From a checkpoint of a small mixture-of-experts model trained on Wikipedia: a sigmoid router.
Below are experts of layer 2 (counted from 0) of a mixture-of-experts language model. Rows are named router (the router's row for the expert), gate (a neuron's input weights, with its number), up (a neuron's input weights, with its number), down (a neuron's output weights, with its number) and show model dimensions 0-223. Each number is 128 + 24 x the weight over its row's rms, rounded and kept within 0 to 255. Numbers have three digits each.
After each expert's rows: a language model's description of what the expert responds to; "comes before" lists some tokens at least twice as common just after its tokens as in all text. This comes from a sample of Wikipedia text that the model never trained on. Tokens count by the router's weight.

# expert 21
router:115132133120111115106133130129106113138165144132139152135091108120126132162170170124146077123098160094109121128121144194113086095133158132163154170119153154101136101119119108129147155116093147154122110122123169143154134084127161127137136073118124133167158111119121134141165175109158116150138137136107114109118116046138142126150108157144120104149169083106147092127187140116133140153112121131115123086132074131094152172151132107157105134176136115132142116115118139165130138146098105155127085153123145102136178119100144116127123155112172146120099147100092098147132131103173133112119161156142160152135148144125122106150136105135147132194155107104160135136151124140145118152143
gate0:103120137099141116105156143147149124141147125087134083147133159121136112135155124166111125142121163141117103162133101137151131133121101101163178132088124153178130148112091104112121136136149120101177143154107105131093092133167083151156135067169107159145142143127125142141134093104151080134070137148130146104124119136091123127151109119096161143162086146119141166129149118121103145128105158106131151186092151121161139179119112112159141124112143123138122122130093135139151161141087107097111166146126125161166136125103139148123089129091150074127094129131107123112116102164144152126134135145112155154196137130128100164131103083116147153112067135114142115132111109100113104118118
up0:169152120139133153131097119111110135131107131155150161120112113120141137132116120101141139114133121111166131091155109116134118113153146137112082158133133109122122143096115159177124149125151127153111099136096127130120155149114186140127159146130140139077112133153138089109108148130114164101174123147103131137119136116127075137122115124141087141093123134156123114142080128148185102152132125175110156084126148173137160080142124181134119152166114119138167156105164106111112060145136141148095132123107181093084153109114129118100157151153120171151151153126155137176127131129087123133157150126141078100101158117119165114088123130122135128126182145105101128108185139110158149134118
down0:106118134138123210157115118135131096142131096132099121118172107139146114134112099123121159140120088134126152131124098131139095123117142127133114137117127116126171110128172108106143169122139112152127126132120092114189122110066100145133144158096168149164094141138155076128165118114134156142146125117106148128138135181157116128135115153171117151148110128150150171093101148126123111131149056139113133141112187112085117098143121113138137094147147138131118122132138109112126093119141139135141122130128141143127145054137164096100121157109140138121137134131152146129114160099131154136134093121196130155092122114133175096115142155159126126106129120165101105129173188095078103110126
It responds to: Head nouns of institutions, places and roles after the/a/of, e.g. University, Party, administration, legislature, %, km, FC.
comes before: " of", "s", ",", ".", " in", " and"

# expert 38
router:089149108153119122117144157178127122157116096113122165088137163160127126133113133125147137158171116097138117075104124122090114136098106120114102107166141142132128136142145119155140130111163134177132076089110108119138089122167177136083123115144163114136162157149141103108070099106121122119114152135148080116120168100140079164101098165111102141133078143135151115160118167111108141101122117128131134081154156100117128121107159139110134079125180137138118135122158106128157101143118085126156112140127126123134141126144087132150164120091111078136110132076150138111134133117101120111100107091098107115124079140161136122162101129163128132130175099158151122133126138116148132163113
gate0:114141130152144181056138138123143108168109135137106134139147064138119126129155113130115170139125179080085135135112117094176109128183159131102103170138136090117131120148151162124155116099119143142154164171148159124111089106147135144143184128142115119125122136140131139154104132113154083127102116155116116108117136153119115110101118150093116151129120111125126126138125118142126130134094190108106110137110169144114159114134134117149122132130129137163144144109150086127177112117126077081136171172161089113121104146177161155159119100123138126114129083146143125119124175126100112107121158112099108085095142109158098147147097155114154104134115112134130137094120071137118128128142
up0:147107119086128120110119115112096098090117153116123150121129133133089119115125086110148091110134077192132127158151118165132128116121127125092151097103144151173102101115133089132125129184146136133107139115157087118123174140110114090107124140141119192117154156113136134139174152167145134117158089094113107151135172111100121120134127122141157104121125124141142136170118123140130114137150094132119160135123104114121090108137109117162106103095082138133103117120141177125101144152092131146110096128104150133096083120171129125136127168177108133102130142136121086129076099138115176137142088072143109126128091120165129108075074107135098140135110149115164110153111129116147143100141
down0:159136120100117110117118048096127098150124142124107137103157196109115120132109131113126155107118172146097158149081109147127137136143124149153144175098129149147129129177146137120110089094124102099121160149134103148089103107085120153131181135096129092100134138125138162107125140137144097079080142143120136130123082123133120092161162135120161143103163146138145110152158138131155090124092084126134132173135124102127103086147103125139126113142131094095143115119156125111090139142109120088124063148128153126164083141135156083131135105109100140101141098127151137121110142083121134151150128156158110125103093109126114153134148117102169150135188146149104106135104124138126117118122
It responds to: Pipes ending table header rows, separator rows like ---|---, colons, semicolons, list hyphens and closing parentheses with punctuation.
comes before: " ", "\n", " —", " \"", " A", " The"

# expert 32
router:099130103145124119110127138191099114177083114121130107085124175156139131094121152130134144162144125126144117071130098124077097130104107116131112104141115151106152118118128154130120117104188107189142077069151121124126090137147171138121100104114113130130147182146142100090097115095118148116150140118120118164121158141163100175108095146144106175130106086127098121125124139106115160107083110095131145116139131106069128119139142123131124104138187113120117118090158128125143106164117095118134151116136094121110156105137104131124141127101086094138113138086158123115125095102134166112106104137144121124133107172183117130135108151127116127128163130147153128148121129109152091121156
gate1:148129157138150081118105143129142109132140157120167113178125137141118154172129121090144083164181138129153132103161115114132109128118140154153117123080109128051142125157100158121129134128173115179104148110139123110150127108107134190137159129145125107181125131137162077119082135140131165145136132166084149142139169173113155147137107155141113155112150117149153128138104117088123145106163129120145133117091131128090146129110128097134114166133113115137127114110113091122172175156092112084123151106158140113112100093111110141114146074140110138122140138108137133141135146134135126122129133110119128104146122137163114159114117161115094109145162129141179178160123106182146099114149
up1:121145154138133089109131145108138136132127143095155105155082140148137156175115140098110088132165125123142164072144107108109111143142133115144144138092109123103166134170144129146163130124173143186117135101141113095164112090130143142132149173080145113172161090132152066104068134142122161123142161169116126106106182142108123184168113150130120143111150099171125162121117097095140132139180118120151143157102144132114118136127137128139130167156115137117111111111109110103162147168102132083130191110127126135128130116120127127123152086126099127159112128114135165141161159115123123142125102115142133107150109128139120153104103158132096108123128105146143185137142107157169116133151
down1:100159130141160105117115145136122154115160181097172121119109115183105132106134149120118123088121138081145120168165114110117098117101138127113094143129120162086147151138118127138142171132134131139120103089086129102168155152114135148120074149112129121155109196136140127091124171171087149100147079090127129148109175137158126182112123137114110127145085166174177145104086142085121157103124101122112118139105135101130149143121131114102114161166093115145127106148077131108117148160114115097143146111113132124127134170116132109121097120099145150134125122127145135131170139130115093139124120167119140103140139167122131177137109159168113138109126145143106092157103119100129131137164
It responds to: Table cell separators and determiners like the, The, this, that, which in running text and in election or result tables.
comes before: " ", "\n", " —", " first", " \"", " +"

# expert 40
router:078086164104079081175114096133109116167086141162127130129132108087126136138106172130119119146158149157102121157132082145127116127146118155120102139106109127124133128089138109133148135108153106110083138120120122120096146141078107084116138153134145087102097091137134156103086137079113132122121167111120094086165118136108141133158143135133147168121151093109123132135128080137158104093086128113159150095097120143115146131129163120108122156162100146108165128080112114130107127148099179087141152147118107144123116122119142152143136114149144148113104131163151141129108122118120163135101147135148144192109129124178134136106106159123129084137121151148097148148138139119087082170151
gate0:133138111097122120136137139161099147133124119145093100123150114096132126121166153162135174122139162133157120123116141155126128124105111155144137126130085163159120184110138125119117134160124121159126071154141073140172155137121117123134128162121086126136100135128126140171177081107123127124157114107152148157103116082092149086177148117167117144121143177145127123097149142099120175103107171111134131082154162099146130128130151141090129134088129102120110156153110140116121113084143108136175138120123110158128174151099122135169114106145107147096130112121062122128122131142162133148120128150097123130112170114151148133140182176117154135108068126092112178145131120120105127135105
up0:119192115116142143127117136140157158114145071136117120070110091071100124151111122107098123108149119149129126109102133153169130118102149143131142147137147111140114128170127142121094119135084147107130126151163071091151145137113144148158086161151117112111122139094147096145125150102084136089127134120119135100145126142098091124148194110146158126128111116130105146128153187111118092140131113081126150126121160128144181167125100160125131112112130102131092166140118119145162133090142148131165178108085123116121158158113161172125148152126114132088133113124075140114106101108105133154132157120125088105112161138130116112134132138130123109125123142121114106137172176087085123157161
down0:135179102117138162148104166127136131104084131111181134159090103142089123096144131124151134123125099128107110154146070149137077112167106149107127145167096091180146081106155138149119164132168098086144139109126164114100107143127118111099139159110154139185126107131169120123112129124139129110133134119120131169115149123115086124098161119152173177113113162136101130074129161115096162163129102133152096133093121129090125134108127156099147130136139108138158160159136147143159138118146168131133104152133127135132057140135139087099125130120094150116146100150134106157140143170134123128115127101097160101117096141158111126102120133136164163103121147092117134117116144097135154114142
It responds to: First digits of years and scores in tables and lists (1 in 1969, 2 in 21), plus word-internal th and name starts like Ja.
comes before: "0", "9", "8", "5", "7", "4"

# expert 26
router:141138127112153106162176126114138151140158156117121118150107104131100157151139111163145117149107110133097177129130152177097119074129160153162129148084104091082125145133106130099132156115137147150162094100143079164128100124169117120135113145095146099149182129128139131122154147118148110124141089113093118129111126116174142086137096102123106123148174146166143109088158152106124164159164126132108145157157129192091167122137118124111121139123111134141086085147128146096086142122126163094096070149104148151107107120124164110109148178110126156155138138153132125136117181132124121137118132088113122117121142113115102115149166142114143133166138129127129173146150141155128115145157
gate0:115085150147093136115188093136099121143163131168119151142127142127135158107162104138137084151121114188126147147119120124150133117096118104174110118130159096114073097100122160157088151122140160131085142115169079142159108150116147139151141165137139167126142168094120092123123121148108138167119133052107144139089091147152106088124093090143081115140147118146085093108129132111133118123138097144121148119117150134116148141118143109141145148106146114149122100122159122114118159125083142095090133143126147154114169118120114126103106153129111146148092183144127092163117160109116136120109141118152170128119103110111123134127190135156108117155173108132098111136106118141143110117123
up0:114148125151133129119093180114114092140126111115100129109125119155130127129081158107120115114097130159139112117150135113109136146137130145104132104134098120109145065128119121149176128142115103096105126179159170109160109092155146105127117098191115118114112118107109115100088116149133112107138135131181109077125118160129155146132170141080136147117101151089143162119093164147151138174121111104135101114116118124128125111126117152117137096128134118136127130139150169161125090100121155145128120143081135121132124134137137148123160121098107081107156120098111151125104047182111145111145118124105085154104095146116158079141075167178151165160145127153143139109141144132151128151158
down0:132152147127110139125133171106112156116087156131171091115117152146125102141124166140098128143151141165133109125120108117144134133104152144087131153118133132111180135148145126121172089150111121092120124116138185120125143160143128142106097145131123115122119108091144129123097115104125138153138148141122118104148139135137117119102103147121157185128134132120103122118136092089101106148051121079130152141112168098138135121133133144113123134139110104098132120134101149132145109162141125169136129158145143153168111120169165168161116135118149129120216160056164147140112115121110124139124108132103112164077119166123163121148061141141131140181100161097094094117145115091164127120114
It responds to: Common nouns in biographies and arts texts like university, film, album, career, children, years, plus digits 9 and 8 in years.
comes before: ",", " of", " in", ":", "8", "7"

# expert 6
router:095138134118102097146122127124105145133128131124103117152116099092110165143128150135125138154150122145097117150118151145122130063137126125134117142113108137180165127113176095151139157101122136120082146115139159146140097111085124115115132095102126152155168145130141136129117108135058123144130140113113137113104109131124148106110122118163113162143164120120129133102157128063111154129104123098149194146115113163098180119157163113123095167176108101157117128133127118137136160143115180127134118161139103116138122129115103167153131126085112130129114162144094116133102158112056136140122123137137142121095087148135134061119118176143121115197129147141092117169163123146098097145139
gate0:126166139160134161113130132131119073139112118113134143181108093170114143121153138142121125103125102144117108167127092091177107143105123093127111128121112141148133139109101098141106126137131145180124088111080158133111134125117116135118108131146111119104124094138086130139114123108111130118161100162138141162137150106154089135159145165162143121122124127119126085175125162124162125109136094125137123073128127127112151118095120117148130096125154109108126132115109104119208135141136079093106164106142128163089104120171097129146131141146197125124144182131120143124129137127114150120121089136146115108119103121117052084115115139165132138059140081161107119121119170144154126102117
up0:117119146142128176122086131101097132120130176128127138103144066147171138128136134139108127143111138134166120116122122096133138130152163099098170100086148138092141120114053150118114125130116137131143133110065144113109084118158144123160137094151169151117132106137080126113143124096141175101164103130156127118145133106111129126119078136144147127159102134119129127139152095124142121130085113140123098129169108129120153125090090108150108090089115125124133108080150102121078146157161105138151196110121124103137117128081146118170110165142132124078114107171121102115064125100125132138108125154146151103145114097138134124136145107157125136119100104124132150121115186153105135149151
down0:129166150115130097135137115092087140080131108089142105124125125136107141148149116125148139185095110123119120129141114129146139092188102141128134126125118113158153132132140152117118166137112107096117161130151153118084168097143160145168112134069146112110101163154047134153150118124146133121114124148129137040129126105145126156146137094135145074103127112141179104148124124139139177150174114183135148107104131126131128138130129115129095168148143135142125107099174156155127111163098131147147161132134126163135104132122123133122154122118141137115167119128148133149129107150099092157079163115099133087133195108133103175165119138147114114116138093115116155108106130136109125131131
It responds to: Single digits inside years, dates, coordinates and statistics, especially the third or fourth digit of years like 1971, 1954, 1990.
comes before: "0", " |", "8", "9", "7", "6"

# expert 29
router:129124140093104060141128123134125146116093131155127112153091084079090137162112143132138143165112142138113111126138107153155117083156116154113086155121157152103209134075174121138132136160178083109113151123108139122134136146089111120106122142103120094162112109108137099154104145119132126131139150141100145131138143103116134130118136101128156139126163114093157126101185147092111152135094127100138171146094129172095187108153136082112088167164122125156159085111120092124124124171141132114147144187134108128120115123087127135144123151113098143151130121131121126136131141133129117161164118158127127130113100123156128111095121131093133118126113135105112123164147091119098075129143
gate0:114125161065130105105129107140164136109157112127107151124090102128148159120164139175119139140125128127170091130110140113146122121143145130171115124104081125141164159110155159119147117133135138151137140133135086122154115123145139098096112168103146146155088116135170150085132137105163143155118117145105109146110120085134101167133101128096162178091149107145131130131121112126125134097118188132109146126133174128083118099147106129119136109073167111170148146139142121131135145151118126127156132161151080151120229141126156122114130130178119114137134132125166139122135132139125122141132161144174120114163123142126098104139097110112127154192110112084152127136174164127105108129126
up0:137141098051132124116132179142109105129092120127104119116117144124153139111125130181149163114110165108107117156097151136133121131124173151140158130133134103147128142114099104102132129142126084161154146168129139112146113095135145103114105157120114129141049153136152121095125105103146102148125101137124113126098097089132142124110142124099157118094142125135125132111103119175157110115131152109044140142142077152127143125099148074154129111065133126132105144145118157151128121136124096175149148135137118131132166150174143129132149101156137105134146103133132160147134131159139121165112197161157099137118141075124123168115126116105138160101063128100127153141128107115133110107117
down0:146128097111153132127147142121171126110104147163150138139111137168087163110097129156146154111151114109139103125125147100127155127144101142135109137121211116176106130130086075096117116134120113124139109158124131144142109137148102142127138135155107100157121125145129148071096098094141113100127105136140146101109106119101162117139102161078134088150086091138184139096097137145120105104126116122122113099105164115097169100089136147153140161114068180126150143156134135091123095142134147104120144125133117084109118127176140118133096131165106137133096138134140128109108124168098113139157105151158122122145094132126135147142134118113129125149065100107104069088133143089128160155131
It responds to: Digits inside numbers in tables, scores, coordinates and date ranges, such as 0 | 0, 7–10–2, 2010–2011, 41°19′08″.
comes before: "0", "9", " |", "1", "8", "2"